From a checkpoint of a small mixture-of-experts model trained on Wikipedia.
Experts: 160 squared ReLU neurons an expert, 1 pick a token, a shared expert of 128 neurons.
Training: a variant of SOAP for the experts, 244M tokens, 3721 steps.
Below are experts of layer 7 (counted from 0) of a mixture-of-experts language model. Rows are named router (the router's row for the expert) and show model dimensions 0-127. Each number is 500 + 50 x the weight over its row's rms, rounded and kept within 0 to 999. Numbers have three digits each.
After each expert's rows: "gets" lists some tokens that make up at least twice as much of what it gets as of all text. This comes from a sample of Wikipedia text that the model never trained on. Tokens count by the router's weight.

# expert 4
router:462561577519505562491490429445468474496629500518443561511557507545518512503482492478455499494458573517494469521470522587470581515551459509336482520557630484410475536483448595552535484586457490518455449470593549461530465516502486468580464524555417546483483619515541567574424491505525491477435482504422578554506552508439501426457509497487547473575513585506496459502535504445573401501539
gets: "u", "a", "an", "in", "o", "i"

# expert 10
router:511521553456472541529595490571420493544448523568541509562461443511565504423477467485556509431409531455512469527593392439498514536531492488543475568469400497445516481537467504447451464540505438516432501499563532467546443488537510537411464548420418356471413486388470526579446415490508471481477572599505513486497560505511484459485486424407521431473485490541462545519391533461513513475427
gets: "\n", " (", "-", " \"", "/", "==="

# expert 3
router:523470537506349449437463512513442410471574492495488539470476523478530535535460449486488540440451534462492479511492454520519361417568450525501553432522511522511447489486468396519546486502560551534549495489501436455432479558548449530440451478667479497460463544534454442584387515513469474443560492518468490438476467615504517402416448434425522497452474533544517559514608478523511557510509
gets: "ed", "ing", "s", "es", "ated", " in"

# expert 1
router:446505482534468461471521441571567520534499503511403412430420493625410521515464521486527455489415536465591562383525545483475495493505543499571502428512456516487443490525486532470474462502423554509498437468503533423438533387522571474531547460518462549469474536488600513461483547470487428529522453578494480535439526536467474386457452421447517372423513503451405588550572474487517489469562
gets: " R", " r", " J", " O", " o", " j"

# expert 0
router:553473440439595467564593509563434504530579565540409415559460509458554589472412432511447530499483527469480478513509479535591483429528424431471488550563447545439488499562516478412483510527457442531576455453563532509451438532568513539538423445429464548493442502456499467543405490509395481551460479549514603549522462479540493565481428485483500473447461610474537555466525473486532492581426
gets: " |", ":", "|", "-", ";", " –"

# expert 15
router:488544469478521489559576456554459537474604443536514463557486450450405646470531414515518597515429468486572529502533523517554449384500488494469488447528497449454545586511514501470451507491489393532587476511542522437484449514520536570436439500565526538548434434528504571618560505518517466467493426518537423549580511569497459434474473499415436510615473453457475553521467485431496488567483
gets: "1", "3", "2", "4", "8", "5"

# expert 5
router:516493566518435431405583460530489533591510593580456437571511442500532525504462475526586501555543514452435571399456450532513522545494491488493577468509553464464444541564416504494569408557506521586498462521520486499521553552501494524478491488518409381503479459493471593527474516510413482477426497479410494451447506476553536546449484426478537483451468508458496578534493564509599488576341
gets: " and", ",", " to", " of", " as", " with"

# expert 6
router:527507452399491534545555486511523386520524539513511481483508494470439497515423446554554463446513530495501479506433483516577489446521435555510617562496469463415459495359481576565504442520419547498527459491527515614479513481527578477481516534468546492469431468479518523469471516493432488518441533587489532468463458569432449540505450554447504405503466512618418455494377491408405398557512
gets: "im", "am", "um", "ot", "s", "ens"

# expert 9
router:426397456414498422521482497604473479414658470592494485479483551410568603562491555433516529538453479508489625447492493533507430506524506500456494513452553462505482430443521514497415396523495526531577411450519511508418488454493562473494455435493490498548440527548572579530455472477562495476497485547504482486528419513448470513473506545505431476464548480554451591545427449441458426523502
gets: " T", " t", " f", " w", " b", " W"

# expert 14
router:573481519615517455491535408564449459482547462569435514524444486508493504475483448612454562406495548491581488479427561491449521494509529502422587488376464473481558432443538406479533495459435512497489531508603594364437552503431463546457506560493460474509477479493558515496509520492486426473470549558474431414483410462473467476449383564471520524548500400500456507459528489482538466530477
gets: "re", "un", "le", "ou", "ar", "g"

# expert 12
router:491563546496430488471468492459447491520457593514523521470499435483518541457401457559454544464427451538519536426518517568485493591428454493480541479516515495478460569490518511446538433525444445516398507432522455455529524456452461474501491454517468435399400500447474580516399508520517477499464517475481540554549356597498434550483472426428466488354557471445476557489560522483556407609503
gets: ".", "\n", "\"", ")", "s.", ")."

# expert 13
router:428525533542545529510491432599581561462540542483470562468513482542536481588517529497533549493452447478567524469504391528472494515536467516428502453476519533498529475484540476559454536463456430441523419515490455384586447491464428433474496561541488466426373521516609548607444421475511506463526473530476518526483436508506429534471523485343459502421536518477488580516463567360508490524456
gets: " G", " F", " S", " K", " C", " P"

# expert 7
router:527542652522487476480467485518569476492540533550498456442444484570567527544398460499565515451457462449491508460476564538457405544434423543567568425565512528469512448418416482493490429638547517515451522421593527502556493521539455505472478530528424490536489529428576475487444523557521480546470444534466541464560475492513524508480557558374419495536532571466454524463439574514502522520389
gets: "h", "ab", "p", "b", "m", "ap"

# expert 11
router:541497611548518581420499502483460521453462504424464525463393500519525500461476420500511495500425509427542524511536463564449453501557510451400501548501462363538505511486524570463446519503475553532569511499510496410571373478534541508402560519451502432507472548519582387524501580448456496523514601473480455561494519587482445532448426585510410513517449573530472463475586462467541454480457
gets: " A", "-", " the", " a", " University", "A"

# expert 8
router:488534431515362620497511505489497487429495504507542457484364457577433513484504518574504497433474504459540518489450539500561491504596466470444610455489521487498485541521443468538493555567491552560552538505546430464465491508519520440550528510539545489494441585454567478554464445515526496565408363451458579459625554501496499497507405432513582517453467476498423526560409527569529470524464
gets: "al", "ol", "er", "iv", "and", "ver"